{
  "d_model": 256,
  "n_experts": 24,
  "d_expert": 320,
  "d_shared_expert": 0,
  "activation": "reglu",
  "balance_bias": false,
  "vocab_size": 32768,
  "optimizer": "soap_variant",
  "lr": 0.0023,
  "batch_tokens": [65536, 131072, 262144],
  "seq_len": 1024,
  "train_tokens": 1367000000,
  "dataset": "wikipedia_en"
}
Below are experts of layer 9 (counted from 0) of a mixture-of-experts language model. Rows are named router (the router's row for the expert), gate (a neuron's input weights, with its number), up (a neuron's input weights, with its number) and show model dimensions 0-63. Each number is 128 + 32 x the weight over its row's rms, rounded and kept within 0 to 255. Numbers have three digits each.
After each expert's rows: a language model's description of what the expert responds to. This comes from a sample of Wikipedia text that the model never trained on.

# expert 23
router:139145113140160148123103115142099119133104073124121180152186068161099134151129084121168178191178122083099080157040181105150118095136141141158162149156118157175141114116148135143064143126129137
gate0:110108159130129136128164095101168135108179136120102149126075145137137121150118100059168140097042152139139139068158128190131078088087134158099137118105129095159159135102135112105094075154137140
up0:144080105110118066100145154142119165183139079121158058145186163118187173111170111161150142148238071134090173189091166077111096125146140100097102122117094157073085116173102139145162196168084123
gate1:157130131108155121129151139161115057168162172175106135169134180133132163103107104070112117173057144173129090103067115094173157131085093135161158106151180103148138082160118127168143140209158150
up1:141128063113128170100135094122134166153179159089097150098105115108079137127062116104109127136088131168141106121105120112145102082181138101085084124147157098182154097123070122131174104219144155
gate2:098195181168125201127108106120145106109077140203163163174147122173104159195141130140121146154201192144149129155141116118160093151179138157125150125110153097115110153150124149170124163097144135
up2:129104167138172090076050157092176116081138160095146029140106122157175136083156067175214115124131095153180155097138168114091111097093121135137152072118135159080099164114122108101190127119107088
gate3:136141165127119076087229116155100137138099090112057135134163147086094162204126156145135146137144131165152107123095097085088153093162085158149100166109093058181112082131174096083154141143187125
up3:136146109104131138120158120126149099101172164192076164110203111077115119157126116148128115133120131120132131102111144143105180110131097155146148173135108108134118051172136078075141130182155081
gate4:082102133141062169157141135123179154093148087117126143101133094123084124119146142167175152106146132105132153133119118070123136113160093177118173156195109138108081108123084094125167191151128152
up4:063214083129119136157140164104151095147121131091133126125119097086130103160124061132143141112178148128130141106115177162039148110188125160088147100117103108111101069122148090062086151135101146
gate5:151189141074120087155146144110025114093154133143103134096138098125151137101116126125126146117182185066089196125126080083097085124181133099112117121188095077092129145149163133168174106138100179
up5:116123122107099122126125141119094076105161115108116095120165106110148104136180057116145177167117099065175182160133142127101102108125078128115150064132088143053144132144108106142163126098118129
gate6:106030132116180046103090092073143141133158124163138151108077159161127116139136093155125158143140123121149086120117092116081130161170141080092101125114147132140170192178135199121154097097107181
up6:080158142116201148096102141111123107130084144145097076131115140115128174141115132141141130108131152086205162106101203124161119101070102186155130176083169102140140120157074119135142122186135135
What it handles: Commas and parentheses

# expert 9
router:122145133164105125109147111143170174165116137198115135124132107033131142149124134241085155110122082145139133097211145106133150111087169095085112118151171124063081107132122163145126175085147084
gate0:152143146058147123116126148062177081150116137088123099086161060105177100165125091119095147122116148154128140165149112131107146172151122165152088131123156142117184156127127073115078151140117060
up0:095126178129117176163139058100123101103165151180152083164109138163152124121089097163151101158176139106151164138166106111190135168108109062113178063138129135151138126136117165097167115092150125
gate1:163169108094143146153175119140162126176134149148179099065168126070130097087156137138112149132148083096166165155043189114181195113167131111139152171112179132099154120122145135150112145169060185
up1:130152129083157151113141168175108157138060186134118135112111094174164123135112152131160113151169086132132190096096158096097228118141153122145079118142169131065124081152106132122129061093102141
gate2:122100133102169133128164114124118110107113180133123063137126159147095121133098150149156147112182168101079140155149082160109095144089129079162139118160190139194105109224083160191115096121147147
up2:108133131134104115098125125118063074180075162069111068105088114118129124175093135166121167131207181195124135089162136104138164153181165114162102139164093074151151158163143091167169151089135112
gate3:138106138133110097074148157095166141108146143112173078174147167148087063111116077152157126073089124154144133117152162110128089103055222126087162109130183103075134163154127170121113124121146166
up3:128118169107137094143068122156142161064109115089087060065117089141118121160118132130095108146151086093132096150138122164139138166117111163100160115133092162143125125094181135133173081167131111
gate4:115088132108092164125109123099107159171163128083100125070154071084179105118116096205168176162112173165177131200144162125138125156106139104113093098122140177114096125147135128138132089164157145
up4:171138108180164083121208127143154080138144073168132140165147187148051173142142194098110116143168116096080144087092086171116140128100140127146173130126133061119060160108169091119108173142130098
gate5:114093133082143193142144120153128157137133145107144088149121099130066195134145118153146118143172151139127102147124212109101177184152185181081123121053172133136155169188161127100112110131124073
up5:171148109145112118110097110108188106096178094113156145134183104099075144110125125113138119136129175122157068098142126097125110094183105167164103114090107118135186090065099152149100105100120123
gate6:137101127134172141133104137109106201095064134188102171091114160158180137152121127150148148172141114134092115113060084128189162150147128122181115129132121114109133099028156109135201152125158189
up6:143137151195095095125105095118135130147064175182117182123146134096163153095074163148046120136096103094161101150158151157179109160101099130154090151137064123142115086112162160147074142119108136
What it handles: Action verbs in narratives

# expert 16
router:174127125102156185112113113086139128084105106118121185121104132176094094095119142098146150096117103160117116128117064085125109166132170184115094140107094151157123102131095165171108185100133074
gate0:140078135170150095130072106130106099114117127106106111125112155101234098118112160160144093134155076168115107142144123147163131150177118086195122132148131087134094099122135122147090142115148172
up0:145100104137125112081114123122159159126162080190176112112117118131086167106095112153129139119166153136143090141149118067091140170129142102179088115155108150144133099156168190132156136167160104
gate1:116129183148122158048173173124102076084120157074105102133139108118107165160098101149161105150112089144062130152134085165088131167075118144144108120113195074142188103085107173114134189113167134
up1:152103102096095111149131086124107130057124096151135128116097115142142115106136088121125143085110175130106099099160080124176094073126155114074137126106165107117078164120172090110167149186163052
gate2:115120139121088132139208143141129149133143098089117137086099166070142077148147116116141087084072106117101125088103160085091096135084146102097111124159117121160123138108107113155131064155152186
up2:109109118167179181101088148172133140108180139135134103147099103104123170099093138085108171180116148127139131147152105169162158116092126112184151126103154150139133177107110107110122133147126146
gate3:124147089155114126166113100131074075111114186162151183131136164057121128133168121158158153058151205117142202127136123107053148141138121144079167151152076114129114138142134162134174087144177142
up3:149130111125077062134103124128150135108081122172142176136168115073088079189194125105151145070131201157145183182121117101126181134167116147153135121098139134142159108084105068114137098173091139
gate4:171160113110149142109138108142099097125100145097171105147170150165085105190144112092173187130175155095128120161137123129166165104099132120125119119095147127137186102112132115152171116149121115
up4:113135069149100136147146168127143115100140111031112119168144045176125125144102119181107195142096140154182093095108083164158144115129134100081130096152161077121104082125118148099141121114143085
gate5:122077107118102130192085104136108145120083146210166152161079099134079108141148120180119116130164123138094105168129119067116108084120125142095125084067133160153138155133093127163115156082091140
up5:124123074154141086126185126166136131141122123152156100128092117131130097107133103162154100115139105127162106097129122118121107126133120128135114108136130121122174127183084058153111142124135129
gate6:099089125136145158159082084138110126104127156072167121139150121151102167109122172076118137136083107084114155125093149186117101199112102139144085185064181134119160140171097112147134137159068120
up6:124152148164136136156120163179157136132097150121169163099147108112138176140114114170132103128083154201166132103071187104157151108077147132090127142130123124096110186125153129102164119127146103
What it handles: Math and table markup

# expert 13
router:089164130060101063125140160121087141175089072165121128129175074156064172154115137092125132121138115132148141110140163116156150109159143140160114161131184161107111133103181123095116138132199129
gate0:094125179087083112127160087169099115179108187117108113090117112124176139129138065161089112108139150141202134173149160156104098158126071118132182125141048134148085099121114127078120106087146082
up0:136140131130103088144106113152083141117120159109111121114139102149160112131140090153083134096117076156094110142215117095093112173131054097162139129100045109165134122128140093111092148087133130
gate1:102160081101128124146129127150102131147221126113120159089203130136088115106119188136137139103155101086065126116140121173177137136079085149130136126075139154076169113113142125197106074131084095
up1:099130143148146137164137123066187117121113104108119166164094187122150175129126119109138106110145199140132135099054160151111149083110121116117098085128161103112126064183122123132134096153133028
gate2:123194134194133118119119133124168122108085085150085155130130124131142181131136077088061129159048150135126097169128156099096116106181159077091086144100088161157137186096168097162150162130179135
up2:077151146140115155130110161103135084127121080139117085140116096166197148136155146106084149112029053131141129149146131130101072077148095091087135153151141144189104115058184088129168140120101164
gate3:135139180127089047132153110085071079166126104166087107188144138126132215142137129103108129195103126183158131135132123124130110170187130147128218137117161123165128175125117098155104117112109174
up3:078084155150138073157119087159149099161079182198115106154153173115110167104122117110110143171117200202126104148109161095155118192192132104100155117115150142108114190090168180111124136104133159
gate4:154117115129033183162078156120183151095179149174163113116122151098131134099181131157096110140143168153135097109150161068221122134149201153113109180131130080069097145107191156159139124141144127
up4:129117082123145118093109123098131082209107182100107127149127105128105121140125140135167123145055120109150146148115078104175143079141175133104169111147131127155151165136084142097130115134124172
gate5:161147145133158094111078110076038130134157102119141108112152169129164162102127132127182096174090138124130172133097142140096150126111054100126117127164150173206166125083138144145115102117109156
up5:079130126099110118137193153143227159078096161127101110130085125101088112181158115116112091056135134137154111064182124114153106134128162141154127145130111066103089166154101087137136136165158091
gate6:173099097115109089144127124141140157137203079144085151176110126175138177126077105106090124177147105141109142078142132124031159189114118150103138059116140134172159152120090095129124124117104124
up6:119072154155150102182171107140146108072149105129150117087145161190101120122130142160113136109080143093147073137110131138150126082121156087098079223123110167072140072145094121115201117091094147
What it handles: Sentence subjects

# expert 14
router:084049178111151162114174171167125105166164171147176131189089110123148126154112106189092071133169116138120101086135102122082104079124134132117098137100097098105080120193130105121128095109112106
gate0:138066121161117091129173109146051152140118126099092101124120170147117101172166165104134151129169129127104128112154138151150104161174062129157160174218131115154080087163149170128213089165073199
up0:140116111173136112130181122138092155122111097128136092140100160135115046157140115096106181135151166123110111111166112201108137113189147107112142117167137112156062097196165191135138080138145180
gate1:136108089090132176133156101179146125137120191103172083056150111119091114099089160167113152158121148149106111130136115115167047168105177108182092103136117096162161154138111095137132107099124098
up1:050091071135128137073170113094113116154116149142061105129071122159109133126118111160137178120139049145053117159110117137125149099150098183155146114129106073092122158142144106129095160130131171
gate2:145150141099103075130125055108144144156139134108087196138163121115225134123121121138101126103129094155129117158116187143173123129162120088141098149101105255123077146118131115153123119137110101
up2:152092075149154108083145157173109102100107135131149083135142125142108170170135156108182167126112210126076137055164106140086136153132113118135166111191128000118178125159122165126126117131125164
gate3:105130147066138106155136111101151176127174127104103114145111105114112116102127133120134103106161102156145117090102080137094103130173139151150088125157101115154126098148148061090086108173177104
up3:149126088121138100109116100109084155100153117142112168164085105126156119133170132169092136123156095155133137148122130099136108106173139124100098182107160186137106130188132133149182190143156165
gate4:081152113113134161142091207129121131140118152084099090166101140100164152070117154160153172123104183109170114129118164155129154149050088171106152141118151086108179151076150076129141147149156152
up4:107157099102130180125136140147166123117194149112126078140128140073118082077140122185167137153136109129174141088095123134120136154097094148086133151085134131139188121156147138098107110114119121
gate5:154083159193106084155150103190141125123087131166153164099136128113174100079131118154142072182144143103193110154130135128140117158081208162135164088123090135126094081139138146136140116120126132
up5:131172077043145126098122182083138156148143107101111130113137130150123168167155150137138187109157120128123141116155149146083122090159084068148089157152151115161173205138077177053154152090123131
gate6:147076160207121137161178126130105179179088201152181173069153147136134126125127141157119133095116140133119140151094171169104125083114103162116098159150122134152176070135078138097098141109099095
up6:136111121070109121120098128127155173101107063108133190164113105167121123136130118092094088172160141063138093073156082100124103159124166122133116129101095122113118181126149081124121104147153129
What it handles: Determiners

# expert 3
router:158063137147137102142138135116147187142081087186181088054101098163128109147107115084112088184114129131157136163071103145161124153101144093095157067184119199119146164150127164165103137099151093
gate0:159117146125097101147129151101137130099164105146165124090114127095111115173189138143111122149091170132066191117110082139154131126183065072179150108081110103097110193103178148128111111171099149
up0:150114139158088144159099086104138131100174114067126115078089124108132146131142125145148094135153137146121143124101102164121092090163079122187139111111101153108139133129184099137166037128157096
gate1:159076156151087136151109178120158125115135171135131139122110156046162074139102149157148056129159127155109139137171142180157096148112108144129097132133147124170148108092085177105156162087160090
up1:119058129163138124113102102142102077173147152201115114124114128107062121173076127102086100136138109194111132091179073089124126123132099165098097142126149096129110123164133144064162187105145076
gate2:144112150165113124102117141126081108183125101134168139132173150102112103088090127131156115175088120081166129105139174117142120132133077122090113070099163153087130169126148114185119121180109100
up2:097188129118177162131162077170144155059186116095104090157106133132121083144139172096097145100104163136105146112149085145148150146168089117174106148090085128124039102109090187045135132119170211
gate3:146088092137112090184088145141062179119110187097137128082062128099162113092138193144141138122144093141127156190106155090084188151145114119205104144108119169171150092131125105141159131099158146
up3:106136178064102096129142104174161118075180098158082072141156085080115111140113137119111109131068118096109123115156133094141073140117131139115135167142186138151162071145127207128124144147151080
gate4:158146090176132117092185145140165116126149184080140139124123112135173231155076127041083155095098119125137129146181110090126140112149175100120096128095145141119105068159114104155120104114150126
up4:122080109088128104168128157111129119110101084131195116100132203083143113118091111160145092153106073175105088122088127122087097183091113141141150124137123092166140087152096160117132185100105157
gate5:127205161131170074202112131114102132104152125140090110155151104062103130149112132185140115091154148123144109094164093118121050132112206098115130154108117109203111157124149177125181121134114128
up5:169087124146175133077131083143133116104102123109191155106112139091148103128182126156157074098144090122156140062074114183144100151104126132095134190129145136112108164169128116144143163155129156
gate6:132089161144125129092126177139104150159139161075112061121154067131139144153125123099143119137118175094154114080186127098104119212129099167170204092107118121132168138164111149141094184096164166
up6:150160180154102173108081147054141097127135123141153120150091110140095081113159142137147167173083099130138158099093150093133152147092174124142090146143130152128116112139140137080149090135074091
What it handles: Job titles and roles

# expert 11
router:133194170074201150152160153101141172074155102126101125106125163141095119109111120116093127169108163129176091089130151135146119133180169150110116170160128095073104157071077146098119151124137105
gate0:078128103101211165158101143153079080149187131159165118075101172146150130099150091140152148123134109108123128153169087135087153066109146099145104157158143121152112116111110095131137166118111093
up0:127090091125174149115165148179123065086168150177112145138086133133122182121140110141123198139104181158160141132103128125102135115183177167146206126141076139131101112120152097152165137119109116
gate1:089137117142102102127138113128127138172119122126118140131148139131049126176085104100115111178143089147091163178118107183146113151158106146051141124157075094080159152126113095057158146128100108
up1:144100127116092138142140151113131103112147131172106176119168109177168083119151127208156151112094155077176110111148103102094125118067142144146110099090176134141077115136124155212094135104122143
gate2:126084122105111156102104158116131134130131152149173084113131241176148139183130108129177120144138095112125119155146105097110114097098132127128160173154125098068147136122189122141133150160170120
up2:162067147126124151095119185117138119133138117103216084111118197158156132169146149100151163141147127079123153142132119085122122053133176145138146174138086103103178136128223147115108146155171126
gate3:116167118183125130115086100103142140036141192083140110119156146190109150113088063135194165115156159094124101135134139196147115176145093177108129152114162136107138113116095093140154117112106130
up3:162122099114113105100145186122122109192168141089109154108173097151172122147128158142079115089147148134119147112105164124120123151077133106096158154193079167141118120102129171140046140083086160
gate4:135137058132104103132145145104083159205196088122144111143027140157065205122117106094146170128075139126130143131124192139131158142048112190069123134114131095177132134097138117135134086093146157
up4:073090187092106140174110090134164143074105156103121158103167110131185093090195089153109068116127124108131139116103091092122104183207123115113140141094104135095110105204143104159120165170114169
gate5:131132087151133130142149206129111149090173159121130169069095130116157135188129096130080147089119127141101129120163172082098139146158172134103071106113118135094108164152123094090099198152107123
up5:081106148101139129153126126122097161195121163136117119229140108105141145066131181101172125123152103106164115088076156159139125090116075156130188160140121128169162124064120175155170072085170124
gate6:107112139165177134085144141169082123131138182146164103154139159075135155180112142140107136084173135129081059096135103150139073151145155128106113122128101127101105149146120099115073106107158161
up6:092092091141103124138142100127116112170154090150086148081117135152126110070146145131166154138097131119152210130139129141121123126093088121155134119115133094125163124124133186129178152138119114
What it handles: Dates and table values

# expert 20
router:174139135125117107135203190145177166159097118138139146134202118091110053153136154088098162095103103075140091100128136168163115124122084129089061132119130172212106106124169118139111137091148153
gate0:160142077125136113162103112111135123154142101125124132084142166081161114105085072176128124139127181093159089106034200135101113139106101144109134149186136131124153135157200184120175109102111135
up0:134074152139090100108140133135142119208102167081145097194173104111109155168144105115164122041088154126138180129181134158102072131150096105150138174090175086152115133093084102083113141130170151
gate1:087121159084167179146097123110162151090078107181126091109096131137099098158182184119165130180199086125126108136135182056140150123131158099083086114103190140129154167128146201094084188081094069
up1:098106171063100082074113103155155120150079147160117153144131140104136138150140204137129129133159111129167080084134109089115087117163149157145126095104152136069154172094077165115129140121135123
gate2:122170126175150140084121134123175136120096171099139157126193160108179115130119141129130142162082129119176121108111185101077146048122126179085077079149156143154130121104149124115134110121162127
up2:094148164139153134105105137161207179159123188061099107088142129074147148079110182165163145101146137081164092092187154140161136135133118183137044122160163166145135149091162102099088092160123180
gate3:095136165151123147150134114147119089113093072079150118160107123086151070140144133154083126100161160153123110164098097120143071097218127117122116174109177132100066097115107160121079182159078138
up3:157135149168121113140104115141115145129139136180126076114102154160179132094078070132078135116188141106153107171127184094123077105191055115143152129144128163144172124147067136131161123134179128
gate4:048092127102100091111176198099126077125160165141095103110174135137144159143106185139109170153101099126106093145095109114115132148165081156159126064113190134106154120116096189173114107132102144
up4:175098095154142185151077174175097202117138115067093153174100127125162178178121096135139134105165182130094149180130157110128203208109146124081113145116073105172167133141105154057173141115140159
gate5:080106116188109148156140137099120140164123159199131130114175075089114093145152141058132115136208146134052144111171066106079098120131127176115131106118086156170126084121152137104129169197061141
up5:125098117145155107168091127142109135132131194132096160120142096088208086162102166127190150094128107147136145144145129138096111145166208080139092071134110152143160078163102012061173157141143138
gate6:083083081150125140195083121100157179164137164087140115164209102119142157119141150136082128167133101130139135150154105112225065127176099029129069111136114179191194162135079087135141152121135123
up6:146150181070149128105134121198132086082179087186179151098112160218138091151114138121134120083117148123075124144149125127085154170073132192144164151162152127108133114148128154093142087135104140
What it handles: Sentence ends and titles

# expert 5
router:130198169086195140160166142107149168078136105106103132109119168142096119110117130122106112178128176110173096116143099125146139129172175140131101169153132109102093161055083142082111150125148101
gate0:231113124145159154083167125126151090129130123124159095144107055121128089152131122112087123120062106090110097112147093182075109159129192119112170159129120087185091114074135062045098089133173090
up0:137139119184197170140104160061104168115176115100152094134100113132123068123108137117120198124119151122117118147095132164145108201129133096117081120162188194128151080135117057155068073152200072
gate1:090094149142122133117093122137134110087172110175157096111097078087149203129122118135166093088130142112079141124148130084135112100132092105145072111103137119181106159114130130072075095144159198
up1:126147143105162085155151109182114137172058144105071129152123113089117083088159148107099181175134160163143161081118174156153083103132160178140181100164126143097131129141180099111162142093115160
gate2:133111110115082193145136117184077136200159092119104157122101129127167130168025131110140142177179129133121114171120074160122198173140113145093160085135179122185197149084114137182179105171178131
up2:105098180170117195137138104114135145121081114148145073153157130136115078099213162097130164137140137115117112119131163126131102108102096119155131154088134094071080197097130072148083079103182163
gate3:163061147063101130109109140146124123156124121123120142126123123119140126140125111147147074127104121078203092154107098151111118133155110118134150143167141134105111183126175161178126108078166059
up3:103097107141097150104066145172083097115154155111166193133141180096122166234121101096110180093105093056145098137122110139117120091179133138136111110152146149102128162096144140138160107133190032
gate4:103064082141149115154120114089138103140149179153067098153141126138054162117164149200093121062145100057120113107153139150146158108148132077150156125121167153194113120155162072164057148103080141
up4:101091066134160110144125100111042086163147117132091131128162129158100118119146110179105107105132126102141158110177123122099127102172108098115159101100162138180132103142177018119125090114134094
gate5:076124085138174089182101144140140115136069137099146115096165150111136136140126199126207131113103102114099162174177127079193089088104169142071204128087152130227161096140161103136063197107171036
up5:090158046034129178154103112040117081132117152145150141143119141104130126128108122120174109089142109185123127082143104112116116112074138123107143151079124131173113124147210178186067142135100130
gate6:116129120150088094208180122074139141121118160135170089131124108103131111108084115192114118132117113115199129150080196131132133132114130109071108109095129149172118121159126108146174157146099170
up6:108073080072156203094150131144109111133214148102102133115115106129131135130179113047116161127158110113126154087140103110130163131055158160176182166158156096097126121159127149129074133185152127
What it handles: Locative prepositions and years

# expert 6
router:143188134130138071162116176182092140063153118182082124142139101139123083122191132059162125089167128141163185146147158108110073159127105093114192162179088092168141156111136110085118099110129113
gate0:123108147106094103076130116052112078172141153150071180106140136078116115139122060157147115182137146103136123134124134116139089077118101156158135045109088114132103093145060139143140097065063128
up0:078170179075104186069115083097113112095086173076123087077115151149127117142103119196116128160118166123034199123092061123157104122160170153106158131108125139109097109196146186146131134181152094
gate1:108204128167100104136145121095102173168135121168103150103103104090174152106117073083159095081134118148125136136069092090108110125085141153078182085162115082121042179182157164149160143174173158
up1:141092103145153154108135094173090135148065131166111126132188103124135117102103181128152131184169153128101115111150132143077117102079170086125121125112170134141148075045100085126101176072104125
gate2:163145109135081124105119165157086120080126144130112189146135144068154104126110240113149117164147166111153169113125173083137127110093102096152113144122108095098142149119146114145092110161113117
up2:123138185132142169133036198142135129158132190137169141189170084161150117112068097147130105107131136135137063137132146125112087124114198114089176113120164157121090133116184120158162153111152192
gate3:147100099125123163093122098174133124094166159119159151070130155068126109109197082150102069088126116130115145112126165162133105124112134202127167148153148162161141180099168162122136068118079117
up3:092124103133141172118165074112072161161135151148140098147138133118156088113117142093146145130100164163129150111131147181192095137146157081177094156130143146132121129179110115144150092156105129
gate4:163130151069154183103149047047124190153102145177096107119172164066113126135134176111138147145136116099126136098183192109103162138124099095098174165164111154137146113100118144114121152189134089
up4:115214071177084104119114135154082157097165179152067041113146170144104088034152123140135167146178178165196118164115146131118122153108163076111107083120135104131151124120079086139156113148144139
gate5:139163077223089175127087159126088037134140142166152130123146160094149122070119150134157074100094119134120157136131095098151098120090163137137123083129135223101093133104116094107167133156123163
up5:171120179078119084153155132136190164148161137035129149099117090159095128144107124143057137112155101113139143073134173162090172163188105093115124149113124051140097159167148170091144100092145093
gate6:164127125155144142128118143126138047137102127130071096179130036080123194128100119102117117101094096095106160186099119128083098148105158080134121128057125129082064167108150140063157115097163162
up6:095163142145074157155173176126166133127068222102152117151128110073119143125110147156106110125176112168150131139161087182127134135107166182116152132082123108157131128116111192154132155137130151
What it handles: Geographic name words

# expert 22
router:162193169092187145163129155102141186092146109132122121102128195149109107113115134084107117173126175099176084092146124115158107097176143170119080183145106078119085147066111147099126136130164114
gate0:125164161079147096108101103079132107154163153096123089140126144166089155094139119108155142134097113163141128129125150157125127094155130123159038103108128196129126093181104056091119149097115153
up0:152114179190118146116158124213123097127071083207106137139119107100184061130133187110167089144121153103115030170113088134162112128144165115044138122167157043148156110098138152125150124119174135
gate1:116159130122104193092064088092136129100103139136142155129132140104157135165159195176069118157086126076118093128151108144114142103124151121133142049104078140116123077136163091121074077105173142
up1:158130155165110151104109141107166094093116144131107145096166173139138175118178178146095111081077099137112159119136087194113131134093133125108090104123137102133153121111134139098098091148189121
gate2:158106096116116157126123145096143113129149145067089126106079108057132108186135130136117125130074122108152132180137118086074110117162126097095133126118157138169127088140124138119122068078145116
up2:115152101184086138132059113102149148137124102089095141149094134133171123222114096088107163138144148131154127183138127051089082111138123113133100071140125107135121074162134110081072115145140114
gate3:133116146145189084102075133057167127150175072190135146051164096171098117143152089096100129109161156083108068104174162174151158056131072072221113180132073123122149127142152171145114086121158093
up3:086152109123075150172174115165071156143108167080139096172126176099138128090147127153154149178094115114144160146112082105077116177132174175000148091087140179132128103118065092140160154152097148
gate4:104167118121158156134097133159096157082097150111102122151161125129149107133132125090173103112082102118102146125157177072123125075074160119067127198133091168100139066114087123158097130098134117
up4:167046155142087116165126130095140111113140102166141128118164091157162080154118135131107160124146127102190133136070094164137154154200097141148216077166131099169145149123115134117140092142133122
gate5:070180181150163149153133094120099182142179159135098149162115083085143149071162125093138088128109146148135155079136105121200123100152156084148114093131096154186082126101191101123146130060161116
up5:105171174103126147154148140140062212129112165124110123126151083100179209086124129141125076100137123101152127104151094129152116071119153114119126134105120153196079111089184177103166117056125121
gate6:098158091192081189128103120084126166136113203146103136175106086085165176104161116158045087124146134078199148131138116081140163158103151127167153087119136165151111154086120132091150134148160148
up6:106112157131133141084129139150131157077153184108097120069156109151174107089185121093091115108081065154149111108138119120167135149065157086132150095129061133162091132085153064102150101161131158
What it handles: List separators and credits

# expert 7
router:145077125093121148128132113162103113157080118048131146159069081107151111128116122172174083150137122119162180163149117150092100076146123119123194125077103121124151102140088101153150102128077136
gate0:101130128103127112155084121127104142153059090187154154086076180142166158093125179123113119123098179099139067134127136172115091120130066125137123164128124142109136057146217113124175154165168203
up0:116094105108159121116119146100148055173184084153167115090120143102108186139191112137117135184163092156091083146102081149146112133155185122080144165115143155181138094190147174163120084125127140
gate1:176120073104127180123149092093205079156173136137119070120100133123123103095058119134088105146091198114094118152188140100047145178159126158137131143058107143147149146187195086158119152135157160
up1:133115176139112078134143174073106129102073142145130176161112132157115158121143136147129122133142068135163122126065129148144134089106134082098124126128163139122168138136118135118157176130119099
gate2:137060121100140127114154162118085133110143173130124130126076097151119135117177129107133135115105144140074088128162099158125134127152115130104100102067157100132144155098161096144122148185147114
up2:167095110101171125104087087135145154128144153158150127185170188105168126137147144138128136145126125114162088155136137063170152135100102155110112171141072127138134155128085142133155082107142129
gate3:125112169095129125104090119088092127125100123100137135096121126115155237105132209145175061121165118090137141127095170173138153109177141171116106121166191146130126125175126171112110122136126137
up3:144143155171119125143103119131100107106086033092144136146154144116087132088178150179137086148150177166133131201077117102097151150095176118159120133110136065153176172134074133156145159122150141
gate4:141137104136086072072067167130083101095101124129152187117112186135131169178177121136180174123111127092086090136129094102166138110167162155123103168141098069109150119075180135128152126195160157
up4:108146165149102163146170137098129170132186086133119170145098100118142084118153106121120125084137138144116118141114135136135122099163140109129121123160121151119127111117066113143162114137126104
gate5:104121138152180141117123122150142120153118166180102108097101117138144132096143070167163176120121146113098098136065130094093079146158161185108083135096161116108120174126144160119181145131143083
up5:101115127142150138059157138137149156095088184117107121160103139106106159132114096176121167129167105158100189111115067100090150144168059155102145180096118181155129194154112065166118172117099089
gate6:118112057119131134162204110161119154147182113174176157131121069098137165126174109152153150121108140123139085122113159172123080174157127128118160122054180109115165121170070123098121132136061129
up6:134169090119140138182141128142053143179075127172077142139161096091145158101151148131146166151106137153137123144104127156132098113192124109148071160078147122132097112160154183168093150119126181
What it handles: Adjectives before nouns

# expert 1
router:205159198109130078186169126146147155126133094107135148123119154178097069123088111091114146148089139128179102127146095110111131157161123119121135156159102092110131096104067136092109160127124178
gate0:169176110102154109113115132119159122157155140118165118161088131101154134158143087103134128121234114107171127132107091131170163129038128100098125135088143125032134098142131127153150111133117163
up0:177125074092063134133134162078147123079144106139163144071218174094105107134094090131132142172166137141113047150099144155125147164135010077108059152070101104121129121085147137121151139107157118
gate1:125100057126104213152122157091105217112156139103122122129120115177135116132137169099117111149155197099133135153117145121115161133131148127102110142149070129165136189135122052113151105125150145
up1:148169139098134091117185112117078118142120112145118150118160151091138132165091152188112137110102159139125089072112112181133123112120106144140130107092169142105103143073146157121122136156028125
gate2:120187107133122173127148164168153156161136130134130158161064126071097124140092139094149168132140147135155133148156220124125124120090173096067110142170112148090173142094112121141164160105130128
up2:156093127083169077125180127105097131117131146114200162131142122131097133121165139147173098181142124146102109129150109141179065116098092162172083114079148125111097117093118193100089147152125121
gate3:077100112083160107196104178122115203163084118153131067114107164117151128118126127121111115143129166095153190130073055105093095170117147164149095162098139120106155123180103128138156169108167080
up3:084132099173157133152117130152155135089164142122074108167173123133151113104155137119131081085164102165157083121129156140135131147114109138032117112131097187112069094114153090134093118112092159
gate4:126083188109153107113098070099208109151116116154098136100156125128121106144218100142180171057104107094169155181179158133157140093123139159128138165159149148128096059074189132186138102116144148
up4:132188111180111089147144202105178135111151101127121131160115112186171126135135083083092079127145115181152081099090140113106136154134134094099134179096144075113160150170141107149096119159125146
gate5:143125133101086118117087087135136060151119146137005144111116136177148156147127148146043098160146106161155135126158118069173185150144121115062108121128093088119098115133143124096114125114126142
up5:152099122125126140146092102105162079133116140153074113094080179183098159067125100125160135115113150140176110125121172135143136092153144093025115084137091095158064125127131088147132133107079165
gate6:129126127180139066158092121147136090145119097151167082141191105210104143134117125100115164155142116138144152122162171099192115090116087082139133125144107158118161109142104138102140140087128146
up6:133115116148155146133174134134130192150134134163129082158083156128156142147170152121167085078097139163166104133087070150099079119159138144164134157118119167146091088092137101194116134158095145
What it handles: Table numeric cell separators